config = dict(
    init_std_router=0.01,
    lr_head=0.0103,
    schedule='cos',
)
Below are experts of layer 2 (counted from 0) of a mixture-of-experts language model. Rows are named router (the router's row for the expert), gate (a neuron's input weights, with its number), up (a neuron's input weights, with its number) and show model dimensions 112-167. Each number is 500 + 50 x the weight over its row's rms, rounded and kept within 0 to 999. Numbers have three digits each.
Before each expert's rows: a language model's description of what the expert responds to; "comes after" lists some tokens at least twice as common just before its tokens as in all text. This comes from a sample of Wikipedia text that the model never trained on. Tokens count by the router's weight.

# expert 33
What it handles: Short middle pieces after a b or B, often in names, such as B-om-ber, B-ro-wn, Gram-m-ar, subt-rop-ical.
comes after: " B", "b", " b", "B", "he", "con"
router:502437410535516483523525583442478475576472503507456467471515475507445460433580502549522502551578495485513501452481494431437490577563453449506546470485492550511484519434
gate0:448561575512462432484550497564435519461483481531445461450438405517388440531569468483594489481479535387537526483550450450552514492476504476533602546493512468495521548416
up0:567440462541497579529477479512533430530569551569527541487515539505624558461496561501430541503534490567466422448402548540418447600571522455412426471477443488484493508498
gate1:557361534476521464501524441515551531581493464525487594470609541562545459521604496457545440582479590453507492449520476531538591592495416410461500520434555472434525447530
up1:505403449438463417509453462471540619585530494462519554499609521519493539492503530475562461482444544503504520474551433500472566554438413469469455515457553518485487494574
gate2:454437600562524530471461440481407525508442481545434612543516596514524519388519526535531508507508526490612515496561456561482527488499493536483537433427505423436492555540
up2:428407590482484416470467432455439511442409479474450537518536545533488426495540537547560414488507549504571531488513408542437541491557496475481557487441469378451492594569
gate3:537441489582498532532545482450434531547538508477514523467448502549465442389446509445572556517661488399531517481515506533528477519610433480435547458613485512551463377542
up3:502477490469497469497512533497509437422575537458476427521493451469551488571611615548476523486519603505545535528535516565468503517506507500533511488391483505484568506443
gate4:548474564479449531524548619502462504556616516571540529548556473539498517490471505490447519549566461377529517525415571550477458503554581515517451471515455569449380524441
up4:512483471477546518466561547484518485556566492503547482523506449479490553421462559530519516621558451504544547554500527571387423487488520501550547478562467479509388593418
gate5:428516594538590487476575523505491473513548521505463465494470531479419445380457493483539537588480500483598553368530542500492546516512524359564562492566499506457515488520
up5:568513499513497509560413539528506413511479446539467502572552507524606530601541533560421414417382536535354441520423521433475498523503504606435474442417519440510481536523
gate6:504539508542501454509461533474490503499500533517551483607502462547599583488468591408561463496498525546621483533438506437574517552470435434436523413499443563469542542444
up6:428584518478502520486438440467448542476516573509537480515474434537567490456516491486533585457501486488565568509480439456610571558443501453494501443475509575492551519371
gate7:411650445485521409534539487513485439539508478486507457560510424610481458525439579551499513501436506453505422454469513531471476463517415501436450529494556516453497475468
up7:474509501577523560491486534456402521527511449547475566440480541521546439453516560445539512560639434451489571494505477525505460431510560466553546402569425480474421510499
gate8:488486561399459578559437533501585438506557477532450433607508368502553539617522547521510490503486496537549464495490478480502549600522501524435604501435442510543479532427
up8:503507492421507436476468496470634426536546534509467467608452544499485544552523540493533510506553465501530500507447481437445587476525470474536578424534414499580535565485
gate9:490571477558610520495605468527466455479499529498475516599410516548503511478475472477481425507471476516559487445496512450470511507461554463384510552537500489455413505373
up9:573626504428569432582549512497462592492531465494465548511488545491438549519544453471483503467458509399488532608497498542535499473472550588362464455407551417506474513455
gate10:518445553516560542582464482472618552524545534543496440546447586544522372442520506329518489573439492472520440506484470509424506623479456512478538535554513495409539578478
up10:557439458551581488512585574464449397525552497538604514444485495470502514499558425498506472469537572523466559494518549473624557443558498454465519445504424531495481437457
gate11:454491520507464540529428539543516487482555531468482413444462457475517414516489516553459498500568461459562560460488515640543413595498538509500507493399487526508497438528
up11:506443510420450582459498533479497524494550588446525535469453517432509425543524469570461535477540473481535559444442465527543390555465534514522514481452539553580490523531
gate12:444477546518458586527483523550473448525448561504422522494472538536465526462524483542524624518518635475507478508463485527486525518506505503484578485412520438543564460595
up12:550555486511455467476493506475494587442520477498508486481457490483486463558557487404513498462593434486434562510564493433521545556481491457458577541496451487503461471335
gate13:526521526444616611479459568541522513525448499449509486472456476526467470447461494522504499443357474543501515409405462475456499469519465521527519517403453488429542512527
up13:503466443542430425545559511544509488518549472565519496537493562485537512515576481478450514599691551466514524498495554429501461523548493449483486480526496510532467434520
gate14:531553465524541434425468520496577340452510533500505414449548480554379508454536516477483555479578583484478579473441469472496567493498528524457476494495449486510568456489
up14:525522502444451465522499478533511514510476473514478503497528528479576495625601443494475445510557502481457418486527479427525387454539445529519526520412561462520514557491
gate15:513490532525596494549464522546599548571552495535508526442518499569561391415572460513553552543610516442590552532499483562541456638607532460435475396479473458487437488472
up15:527492568503426558475535487505391440493398534450496521505502502470444613502457555471482379521392520533468466476484509463452539385465445497556553549517536507457575449535
gate16:474482402457451441452536512505454462431626466484498487533465457548473491549461550534533489531570580492495502349452511585537412527477481535472601512436470536525481434430
up16:476615444474499441504531510457467445397554409459515527483481560515536530533432520551522469497548517543463565469501511588484476505489483551478544469472464510540463519421
gate17:513487522493477460524444500603553449496495404552534481450545499490505477500466506476474351504567427562520397513460524493549530537537476500394446357520534420524397464480
up17:565497556525511506434464523467627506420459536486518478426573580480461475511450445466540405516461454534452492481500438407545568560461454462395418553511485505497532561465
gate18:468548398538488356544516502464517597645455398486542548526531458488499568458435397543409498528459563472562471562545515562556455453517545517604493521504568518505521475495
up18:646421512479456576537464513526514499496568500467468511516443424542530484537523526573551397529576419577468552448557485442467515488486434508431472577493426543468551576441
gate19:563448438592490394517547495481405548536461546439428510445435553578454435503572508499461496499555455412613496536517499476502509675511456467500424570453464468460518487519
up19:459459413510431471464551488474487552513542500432498496551380609528462383477555448479498493543565419523492536488492507516519449554469484468526445548530404544474498515537
gate20:379416473535529463544563530509463586611540555459487488414484478483474445403496481500611585570521549408508454494584520553534488417526571501598500513451584484474565504440
up20:417400423495518480454532480494436567589505504494494517467504500498440468478529492498551534563539395453500403526526513476478447443515589507552397459519575475476529545466
gate21:446465470486520595485485475522454577520539528493545522438480479558488513383479481420562490493475439584540544460545501504443428467511557480497526479442570498547502500540
up21:500455563526503352526543549532564564533504541479501430608484511474499544494510460543415410547504447485510571490446531428483535507441464538518522546433486489497489545561
gate22:536491501521467592532542508573519438465460561459417472552513567550482481520484517420525444419458535480479471477442459436511516467499671538532588537450468440447522547458
up22:487487436478441589576562437504486538480459604458445449518554557495478525545521498468479485430494497454458586500460449454481518444384608578546565595468549446499481596425
gate23:427404504426385500474494462429495435515566526458547490491541411465551460458438498559484442477494544560515533421569455506464462485577503464565627542366508525503522536487
up23:551488510511563506499481550533509589503410519524459499489435606535369478464511506420528555531455449463461483534447529518561503505407473520479447472659504507445431499516
gate24:443573502492483484470452533449401530477570538517513507544396522453556397488432552534451475508543470515495497504535515476453468514530497475507498452447435526479462524581
up24:539486411572508503456465421463518473531507425474474529513548519508543563494555524535513489525503402540462472445498442414499531518513437463425474599574472445505471519443
gate25:572493553501522468575509593499491465512492441479530504654514422524436518444534423501503520500564506500548550471387543491557472470484485413546426588586482540457445532525
up25:503532487465452395545502541509499489519548525481554451635507419506413498420475521532486525509570489460511531519496558534549500449437452467534403622549538505505431476567
gate26:417486524514494541496463517507518416546553512465546488515504474486467468450466564493425605529543500493475520435511501493456547452507502458497423543546431589494521529447
up26:456507502455428399467500372497497558437529534497466564490494537474516475552514432548568540468505517466514457481477495550533483462463543542565538544392566467466526560477
gate27:533538503525497500564489512528404520577510441586497551439458540555590441349553451411588582540557584502467594519499465479540406544508556500545426504493490517450575451563
up27:460381519514495433463504570511586459503470526461449484516469482526485450623521543485519399496522407505597405535430547468468568517494496418499574420486502490458436509450
gate28:501532485451546529517493570516438488450510489482437503576501545574448510534610456448459430552471558491487519515418501546493414446503605536520505560394491471513527478480
up28:528497617570475470587552536532416494483516499470470449419414398501550515473509521477503511527465511457610563508519545611566524609475437451468558478577440536491486478465
gate29:580491514532581444485509518545521492567483443491515483527470428636500492519476587481537507551480511467471427461522477458476446536515479476516501540487506486379531476541
up29:492531454513421539440522512496446515426454496499468529476522525394447528491573411509419476492461506548504542530455550568533559481527552492480514436518494469549479506446
gate30:503520607477523524486481462553562568472485438588501461591487508508509516472538486553467503524525483458530511516513487535549486532486567459537615576512512489470444428461
up30:558528473490591481478495531480502477480439459448525465545472611490488491507484429502496522465488438598462482472519437507516586434413522539444437532372498521453563549502
gate31:509497515583521474559590453522458516523534531450399530472496557547476494488499579428572561537531573429548521529396512514385451563515585543453483470561528494501463421519
up31:511372491509541542434369532480544502531424523565614520506461410507517537532511428508469490524488478483526438458534543510565548468565453393535594495485519492428525553474
gate32:462589584532557362550513470545486512584476457596469489520491451543495491410496506534506471480506467451579479530509519369500534513460484523478416478511443437513466510543
up32:473483564482523487526511469552481505497380567479501592502577493490435509510554524533540386442553498483478544468490451540462542526513590515526467483447477447452546486549
gate33:512561542421563563495486525537479443538562450489518500573499466516585445513508481573475366497465506499472545468531516441506485477491505474405468443456518497488485516467
up33:537339527575441390527544540525547483398415477528446561393515452505488576532577531436516539515470607476490514531463525599555453521575595527570538439495549471482537511575
gate34:493586542495525484532498549487549527535514495514556473477411502513454462515540445511574496541483458554523503458512518442454370612610445396553488468443475476459496534518
up34:528581608460523487538520545513553516511567467403555414456499570496405478549575442510518590509504444516518475457486501471485433593638421506563479533396441512507522550490
gate35:432559487565496477548494460550503379493521573474525494545481557525567507479497554514506555566502529469461561492534530536468522474503457458475518440576503471513560519502
up35:397530520505455528491454435547446414444565578516495439520519558476505476446468592476461582503476479469478564484564487483452564492479422497505497452533517550519505604510
gate36:497524525533430588520472576449562516502508518556527518496530509485455544530442460504489478494348467542456505546513517417498521461566514542492528464562467459525476514547
up36:497456484517473527489559478555434457422495475453499463565396522515559495458585572561452427490634584456498551477464492597527500551426430449525445526412472523468488497428

# expert 44
What it handles: Word pieces right after a G or g, often in names or codes: Gopi, GER, Gators, Galerie, logarithmic.
comes after: " G", "g", " g", "G", "ag", "og"
router:535442502508539468547486585534499501556432511539456509465481412581462425474598539536552484589502514547545490449469586370464474561552530418514537503454517487434553497528
gate1:567471496482519528423534459525589503417525527489550418496485502504542380466407592549478506454536545469477458473404400530493561471548474525516510387476530500532476557385
up1:485570427512433467520527504391455436567449487484481553500501555478500519504500418495502522505368497469535444511603514529433391562529444496523480571497528419503438488592
gate2:574486448530490401519560471471425486539454526491562454517471575503413520518581544532497511497500492501457404533586543545604428547571480472600518538442483434477502420606
up2:507495528406467489402462482499501511467554486487443554525482445491562529511405466536437451507380525462435508488446473444409443445434550488423472465465540546519501533473
gate3:424557542487587484548467549524518485560428369567508619493517483485586509514552457458555438504452447531509458542366536442416454537503526462634505495506437542437504531454
up3:466511526517560487565437551553547544549509466549545503527446515479553514507591553497572459498575486537472503546374520566456467534524482481600605482405441454516533544438
gate4:486461496479593562502527493546570526419448518550507420418436446507396495518485556467553541499488578617569513490438489593550606454527471539505598502495593494520496489541
up4:569431471511493534413568488461567459494464467428614521550404498581632518446414445515616495451476544496538523529468490444453509549488596466527483446529552470432529522543
gate5:579480487497600445550571478485558421488540537556413607571422523530399525528561466447542567451488605481472511485412537465420516559510453553399489519566452514511512527514
up5:552563518473566411584599468462491443485497558564473553518378467555419556483521573480507567441533649497460553525398522427434520543485469568388466541564494530541500485538
gate6:392547500527499515512573492483568494526486553442546497480463553406596469549500471471481443468449618534528392511554540457450466544407408508592476457502500510460581580468
up6:574528457505519478483479577568438481546458544509522526466531438498335543528445521497470454512514390530461558550447444569533600473549608512511526559476669490507418434539
gate7:491545491433463498507537502464468512600501471469499586513488408556514424453447476425396495423510508484451546410524506410458516500449477504442514470436532552493477524501
up7:596510519577511544445477479501445486446549505521476457492521591483470528527494523541547489531581491466539487560515471626525499548570534429568542481558385504507554470508
gate8:395415508510437495545488456401479483538513589505447459523439510422449524544500455609398455444501520490553467533520485427507570494508423506578644518489566560480569480514
up8:535451510469542561566490540462526597435562491478526558525604454481429506481537558556437444587480516486396546477479498478480527478477500529444591484375516504522445513490
gate9:534397504497465439478492588527538392541455457481531437519518598524531440559551528572482498459476486507480470487497528565511508567543545406516556576508457437458395406484
up9:424526477508529541485513362546422524489520479469421569437496400502459596526478529443516469456535524523483521526492490526463417494463525602465467402564529462544553527530
gate10:521364527492504543426479465457475536526525479453501508479403489506519532414467435512444513489489589473571592447503491488544573522486447514450419429518505558493501383557
up10:482437445555440551455466495512536535466479478360539504533492508506544475530490526490492635567490508544485491507572528594473487424484531460490441507523510478480448503442
gate11:549518493482477534521517631530466507426433560602543531500514433555451420427532547460474552511500594504514635527510598501448384513541519554529488494505493539487508561477
up11:539492542541514493481540393433569416515564561405547527596555522478528579545454441522589466462519567485574550542486507565515518469422534544598506546464497582431536527458
gate12:417493470502483542407500567583530426507549557571508546394482541467444540527593507492558562517477457492499494443493485530505513482443518542458516447498556400451502532503
up12:497474504455439561457490513527580419488491597548507538459503515455438488543493549495529538481436448463449469491473510480535475495445529578498520456511592478418504537494
gate13:476548485502521511506555496518399569529599566595473525514478457434463464567513529533546458438571431406597538579472592487426410459488460494513414611535510505510515459497
up13:480535458516470555455485537506469509464583544560555492485512371414471538553515511505511527340505374484509544527509587504492480432531504504539423515507462561561510513449
gate14:553529540546457531485451456462534524536497634547446529513561512544526401484573521555532441526523408469461440428503502489476465510547455437487587538540492497500495385502
up14:518511539457441533494489464539525509603494601543476498476533504460508526467548554475484459559447529510504477496522589453457507538457485452526453501512515478579532426564
gate15:399474487526524538428507588589480522571515574598511484488457455431498437475506507453502451464473551536572549527561470492522570519453499523532520373431508461572528503480
up15:418503524516548448504506531521549471521419574529489465449510506493383398506485487449541510558472578522529515562538494526461545483424536487523418491405527464522529471486
gate16:566495508535460447565475575493491509501437498491518427467568449567538406469511450533559476522538461443523479545483581644557456499499459481517566470481512537467559506447
up16:478539491466536558461408430474541461479554554511532514453414629415434427578483474457510482543542446515442471472484473457443447496502474489515395551504444464548479483573
gate17:484517530472435525590521491482606489565515474496470502474586582558468530518582464557394502510472539506460574487525498420510595494432580564520476475431548461508568542498
up17:424488532462487516532514530456500462478515528499454475486538523440388461539596503538507555467449551502439603475531444543504612502465483491506484497402556449452493514485
gate18:561405496496498489442448516480609494403637487449486500435496573504477496512516487504558495445502523538471485409471471442516502526469503524495491508417412461483460481547
up18:469542517490504487483623460502394547584472483501534489568531466501427534506454481521454502596448494471569433555521470558483414490497533440537524587547461623459504425478
gate19:444434478430605477462542530475511535476413468470372572529520498453477483562509567487428433536492541499540533597516519398498525520456577461508517544476600555468475468460
up19:462481543469489559483601436513502540546584533494470548487476479497558481457572528448506464588504500529420445502465577463473520498468521538518459530479554386513444507558
gate20:470512531527540514496527427526459536527498480425480530511478545461543536548381471378389538536430438445435496458562506508476488475545632516518456552511552527474461455463
up20:475447485549590505499513417485473492467450491499445553482519482504512512534375488454446577589471512470459531461525562522482547509546535504527527572504529502449472502525
gate21:577471540559533594521449507519563520458565545577523475559563476408566519550513479562397482460541544514470487431519526530499477516497586455453412589454492424499583450488
up21:370513440494423508526579571549517436515549421411452536563483594663416537482472498467551449555445398458474563506463472461442599454497521520493531397452496574494406540442
gate22:489551525464468512545513437411512506494462489489559525485527578491407457579488445549618392548472559533537523516489539508468576515430521575528406504435576460420539412532
up22:498431401588437543496486539546516489493572484608477541560466522539509566439486421484536582487423533422504478480523386471575454466513458468491573472466502600555446536524
gate23:542502470516457488505521462553575509464469646525471467489454450553492427543523546598480559498532450487490592536494526488545433555499497349494447502398566483417554551415
up23:475527517467489476632511436534487480561481562483479464571503498594493457480492633521496528498579558492468423533471496507527557467458514484451570516574500468562507487468
gate24:465624437473600630476543484551465489456536447543508583528464561441533531559506532483425493432491526485480506428531526505432562486517510510451506501518446497436484467519
up24:589494452525592478410484588471501487529518391539450408496471498532514445451477510476475504494489422489518524442412516505548414572484489471401495501426503535476452424436
gate25:479547482495332541462542518464444482477496527452463511456533492498482512459496526483486333550460435459488599538536420558433515460479566483520537488567575460513539534487
up25:567467498493568465484518525491493486512491431417520468511498451508455390520561437607474597434485552510538563529498427519450535475464437574560470481434435482560507528515
gate26:413509510476509541516503578558557582554451490485540529510483418468535532434541503555512531497441463592537520487542477484589533509506461453473510452593467473474579442559
up26:534474439490460579553510500383424500499577579473534460552487520344527454405568500460520427526506491516485442483521443504509548474482424532617548530513507542499473437443
gate27:491527553468449594513503533619532485545449536548504486494449501550623432561488494431494493534514598523525372510452516440525458582610539532461584498542376518494531400510
up27:532527461490466507541523500499411423467482408587518561526580489542540599551485451388490446477508409548497460462516498385453516514545540525470602450524461493378487546504
gate28:494498466515528585526519603605457582518486462505530549518563521515546443486579582428483476475480518590550467518490542462517447526561542489538404495454467517457562435434
up28:452536491543615452538448508458545581448501409465495493534416502455498438526443633520508555489454451503462428487496503633485519574488542472512457497586449484487495544448
gate29:577550445553444518455499491516560521427432378476501475528568558488508529411438513475514484540429416407497466473534484464479426466522561475421550482545504495532500565477
up29:563478465432480582390466449455428491538484535505493432500631525489434508571544457649497488451533467548564514436439518498497540476559447526556480510471495450448453520648
gate30:599530522571508470419521525490530497518479505623464464476452439507448556555482548540461475590459495478498515480504471571502476579450499466470534464502559462552526423524
up30:533512576516480515483408533454537553489494347565495479512460402464468557516434513562381520535425492556468497483509439579456444510495524501492534475533522495527462461491
gate31:477508546465540607493500634560475504525562419501487528493425546458477478389485533480570498457463458553495506481518431573550495445572428523523483579482458611545534439500
up31:437492545545487492517496546477568516483447540521462475437495530513482527551582529537494510399442576559438549553500492530580584479471448508538442448394563428492470545477
gate32:466489501593502446540554484494536536450469437526504460526446502583555526545545569555545526517519504493476454483460616531600457635565557489539521507410510459510530522523
up32:583472548549474449519419517423528468525434429463507574522315414556518491409492534462612459613531535509564508566484545539508570498477554470477573471470540571490545460518
gate33:523543441541547471510521467546484489417504511490521590490476563531536521521491539477519513412508462544490456483488487426518505493477635511454439436499488472496479546491
up33:497541481490579436424511566574450563450498525462537540527512523443500575493529564526522481431442461522520461492446530474563489561442581469443324458484511501467527528490
gate34:487426497499415552532548479436484476506483507462516540498462541479541514498511495557418520511474428505435528517531455457360453553482504457450523549596538584445443501497
up34:564498468521566471478504504532563527500556473522514442544496485549515462474452500503546492468491576435531447463508530550605516456527513518516508469410541418447599486506
gate35:473490484468470553543478572554659496534498538570529592457503463527542514501560483481563508498497586524486407500490536471501457509470415464499540484564502479516521480485
up35:563532499482505466495493459507292580506489483540475491474636469504496524464436450448482460481492440508468543504477594494511464518492542527491506503480467455459515552471
gate36:536488512502505396538528479442488552559440518481459555538483477567540435468376456553494449428591525446551504518522483389511541513479520468523508513446530491525476557510
up36:608500499484502442578472478458534576481465489556521518480480457519508424556472547604544465456534512500519465525503527402469474499518424549506454500480471428527503532548
gate37:565436470511467524504571520526537473530540463497392543526416575545413503450512543486444421529609480443549511439425537513421486600545506430405480561463491546451503468469
up37:498414479506506516445497602543542433444476516474491515533411528451524522467521536484526489525406542513498496407449480500584519517545502545425393460470605474511505567484

# expert 51
What it handles: Middle word pieces like it, ect, ear, ond following a consonant, such as t-it-le, precip-it-ation, intelle-ct-ual, n-it-re.
comes after: " n", "t", "n", "-", " re", "ult"
router:509457465606524499550496618489489419535534518552399488532489495529421505434533578455506416604521486485566459425457552462491558593576462438489601421444479463494473544491
gate0:543461544471513479496543542517564383420546450481486427524498551492412456538559529500341510479465423579425482539478531514479492553508570462466469480475553427489514522437
up0:399452560521422659515507437537404467506546544519539607553518430509497509488478486471432448522461475486469486457544497454450608472445467491455571524438532508529415550505
gate1:598476549493524508458513532559583470464493375538501534544579515514518480521533403557466474548620575466414379495452485482547495534540452454417451539471536484492481490478
up1:612526542441540595514468524480602463454539408544526553509571519489552534481515452509453470563628517561460396532459477462577547525473419517392476537492521501537507552530
gate2:500482583413505428490486555583539472520487492467459456604389361468502518468450488512471504508514595574656455506481653503500450583539520452437454369462603460494450588549
up2:498504435598493446478452423392477484550436586513501474418538571511483435490478498574497570450458538448438540514619429489458506477424423513564427631499505506524601460478
gate3:506515496445453538506585479494537490503436488520470554415450563524534488523592454552530444483433540509518404460475518479471416549492569361523445495446495532454533454511
up3:540485479467474552527520545485564576538496410548503446572453507491547523507494599522479410501484424472521448489452559575427496523418552488505563462536503541547393507507
gate4:423465501471544524623454497529607407469531578568491495422512398464443513437471543567548556518463482528532509531537498558462508556508498493523608469502516458475467611458
up4:491536516473450543521430443567445427527573479511475509410578487522520558537567512468462521482518406485461494446493505445443448415418592526444473422508495444529500576437
gate5:465549450532524465523491515493424526469517493571540417549523581502522450448562454510528516514554430462461399449590528365541441517586576497514500411512402515481443513493
up5:488461512413483499567525484528567529496494468514505537510430397551527484490433457560566481526495524484519558510544524539507541501416562443431557557496608455436526478469
gate6:503455431431564528400448503559523480493492564463516527477478506462482483507498471496537469422488566573523548393460552537451478453462524426467531572549496444501586500506
up6:480555431476523518489538554530515364499506434519533487443429509471575468556511499568454548445482575475476537503528501516516483515516496495558486439444620539443486474395
gate7:517587446507496504433636490430483526454525486578528467430470492435437449432492554485484506535564555479620411491498541573272482571649494470551470487478540450487482464517
up7:482526481482473505441637527432527442457534531557585462456499571406490488487513561415465476475567502479602426481464538506344470461619561507595508434471516457508502494554
gate8:493490533560511523562400543587400533513526598447445499530460557504432496419451445549473464585514541511564542369486436457522517531501481499354535398543545556507483445515
up8:519449476422466531451543451431561574533409520562505490551500470483556479580451533486560510389570563476495462555497571505481500456464493448574472506423535565437540461570
gate9:478434511549522491525480532560545480589508559498497503488451430566399456508457578475541463549538495473679424531621564631470476487463542454471538470408508493481578507452
up9:474549446515482593524555472442381524487527494481442538490489507454606521519495553528533471536604525425461455449484502502533516541494487538545563560548470527529425462532
gate10:512428492518445497618481544460426546574542531559522442483500498480570448495559467560529416508460404584579580517554568459473436561510478487485549564633441475522552497531
up10:549636553484525449444512352464576538427431514445441436484581529518438485462449461465518506498553524409547466534498475575474472397477503519653476508389626466465489486455
gate11:429583546451646486569478498577488477485407526490527497479544545565483488495549520518543472448397533563541487478437593360458531506529481518558470491424480446411438497415
up11:429459559482594459600411573530497368465557580535537472442524503546479531522529546423510499492472482439578508470526523496480566488494437534582515357378521495533527493472
gate12:520420476546540461527510602556495470509538474530512557448544384495475516470548548570544521454489536596522586453505476456551519501475517512466492541448523511513459543536
up12:601409451448454459494412518527522561541522425510536457535468484470595504507533478545478515477594567480545505484528534526576512558433479465572425476481429492522424501525
gate13:525487463492566410565482571527649416550531365506537479463496478480458461472538429484442454613490486599569571513454514513410435559576514487489487526646498494526541378493
up13:509460525447513481533491564452581470544619334596568463439466463439508484496518434468359455545533432624586553508487512466423484484538527517479506576562492540553550475503
gate14:551471485498419484483450525526575512534456434530499513646416460470556537514525431568445486449532457592492436489453531472508477564510528451536507411545579426528390498550
up14:532544541452544582505538484509457377485452394483484427432465507481511483455557451520528505446460579540544445572473482535534478467529451496498421543464474552431638535492
gate15:432512441533441459554527501570474501524485534474560492494536537464450420519463535589516466534512480404558549503542460641401505543497553482542492487507575495534505450361
up15:454502437540437439583476483525465500529456524529584510525408540424489459493431512605466438521525464426536498603501470632454528514446571549527509428565526465581405475399
gate16:433439480513514498505510475492521427403549444509441510419432517483556498543607565520524479389467462526525515493479538481444534453506490433451379447462518443492607639434
up16:530577480552467465542553472525437523565483576426572478561500474469524489516436490495455461624536575439419453515540466546590510515451504525527546526514434509488462409529
gate17:632534557492551395400537480504512520534518479477520532523535543488432482447558485503480525491460412535524457498479561467475505484576484545485479479549507459535503485507
up17:628524567426557449396430461457560452490463536571534492492542544494455461581521516473481540482477455491489506503465534497501515492545461497430467507515490436508484556442
gate18:467429499486528567528591499531471513568467412530523485472540581574557430479499514455488512607475501504522517495444449525425508581530544529531496531407504512429550464454
up18:598502506546486451436451549478522387460555554442426500511512486430424481505530541568449506376551557511477459447505501445585499432445417476435525488542545451506459451577
gate19:506488445493469546538543462515530609487512491565491491489556530575562544425511389484448369523468498463500516432546538456489484479474486514514421517548487446492393513519
up19:438489532503571443453539564537469436511463508472491513437435382519422422527552567612548626478547522505526470507441503523510461561480542500499493557402634536473606505539
gate20:560556519602473433534445504381472575503442498556405537473557562528455454510514574484517514518567406516503491516436574442512508517461499479554526515501427348515515477527
up20:564541541572441520447403414416559520489425486576426582416446477494510463448446514440470503480522439528505518526511522511512518529529482481507497436470442487504554470565
gate21:418491530549518475489473490476462541518513397593575421515469492509611424515564538483504559611410556522442478495499494516472522641559606440555551478474477517534646496487
up21:530473523503413579513469443536492395470471527501506481511449493489517605462521479528496489371508447559585486528447562559501524468543421516484413498537445455485432441503
gate22:542499505442490560640531477493465617507598514482508453482512428475483458437429366530516476521484449507548585442507499396459425469486586500568431536461514471476424529595
up22:523547493456520548497477431437482555492524543489422531640455486498470506522573444520513499540419541481571514410603564533403451463442559483491551443490545442505483580523
gate23:505500360515464578559480457553577551532566494578490507507498465542480506483508395515635498486571470509497412303529486496368460530430437422479524493453576452510476474520
up23:521450495494430506467511475510525543454485421532486514495455528465582518521404495541576476475487545523507408534595462481448502517443527463437491504469598472555504478513
gate24:592472474529532444572516505572524465474452510456478483472455586627444510484524470547477565581512564543425498489433493447476532474509488444518511452479471479486558395550
up24:546567488524512466551560550569486438491494513466450547571485513538458500513534483584457602528461516510450564516457449558487519507467483450514517445512459393525581468513
gate25:513447465511479508484579539512581498547544491525482525448502445588486407518578505536505474556536541473538499394431490462397437596483531478496456558494587556493539519436
up25:529509464546526442534561430463562478519406473467610475563526591517568554435521496544482432506488506586557492541568571497475451441586404434538478489603541465504471503581
gate26:537440437491603549475545520522569529497479560418453471472472501550593416470518520535545531451475503368509485472371446514554479524515475454505491478510486456519516427425
up26:537561476541546450441403496562567524490501580531500449411511495538505508458424553481515485397534450510433539406428470452538538440467414506545478495507556474539512488499
gate27:425462569446458502576647439463464500549500516470393433542441454477557513502505391501560563514454640454497598430520444531501441536491507458507558493465540492483410480487
up27:491544487510506494578569591612432471407396490516488485413468410484432457483470556454570514517491500431456444402528541573544494434543556525488525496549452489448597481414
gate28:544484463480515431541544569456578486611558514545498536529460541516476548479535488500510570476500498542597519446443500362464549543517468489468547634486451452502446520479
up28:581543474486466474464513500431586562522483522539498543490650513532533495544481411434507489524520435506532516469452472309499473492503508529464509553378479550533483583501
gate29:532470538497526551430519463496545616499578477520377482535542491476420475484597399487518509503590455533466533444553484440503520460476560457465465492526536525467574517417
up29:530437490546517498499475445453554556496589521513393501525538507434536542548537400446550457552519446525453458481560487416553545447470596493513494507504545484538471549447
gate30:572438517500512540439456545520482479523444464471455544548470458508472529482517429415491495487596443542460504430464616578452459506529592459558481499497568480517501521427
up30:454516505443412477558449544515490453419482539566572491522578449464424528503455513528479501465572499510538395482533580498504404414620452427508502520497532562538481461533
gate31:564487420510494589538481573478656581534417467609573440458578493461428555465453355521540486423534439546468564380484466516555504486511467507578458468493496483555433504501
up31:517493565408490456467496521572467456396447447456512527510545501458487522504496523561481558388449523523582399565477476578486486577478596470458404497412532548458513510512
gate32:526469538614474547524514492459491450484456564604479505374516547514479478457525486553521536500468448589483626507479458392540477512493510526390475499617453463540553468510
up32:474430477419534463504485553570466536535509389428519566596463482534493486550437529469471440490556567362426427463507539633454467491522444452540523489451508597448461534441
gate33:578553498519525443440459575512506507600459608545444468575472451513398455411458519468516501480467524487542573517431540481493495489525465508510510519624509443509604518469
up33:517489533496595468465436552550566519561484604513470516532539487428410527478443609433591539432451552533473552484478569458564586489443424545553615390528534442609565422557
gate34:506520500432533534576538586497511444533473502492557439574406498541457465498593463502439555565595494547569491454469517514412421467534513477500542457532488483440389461459
up34:493547479516505498594498624513481505568497516460511461576421415525422500499505505497420594574586437560508549531566509523508418484457526453423483463640522488504410462459
gate35:481489529479537442438449480452506515486515474466594509535523606573491529420556619496564532530541512434406384502565549438507454446551504479468514471450510475547542521463
up35:464518517518403520491454451429484609501558457498495467494529571498398556438572537504500502562531447521443426449576460476541492436553473553492536518463505508588501515521
gate36:511405527501505496397444493451623521522511477596486504490508488545517534501599483550446437521473396504565448409523571456545485569515450527584537458532453514532474553501
up36:535549529489525531446495493536448505465418486503462476486500495456473468515384456378471474506518486499466490594451478569436426473454501498431479497595465427403531532504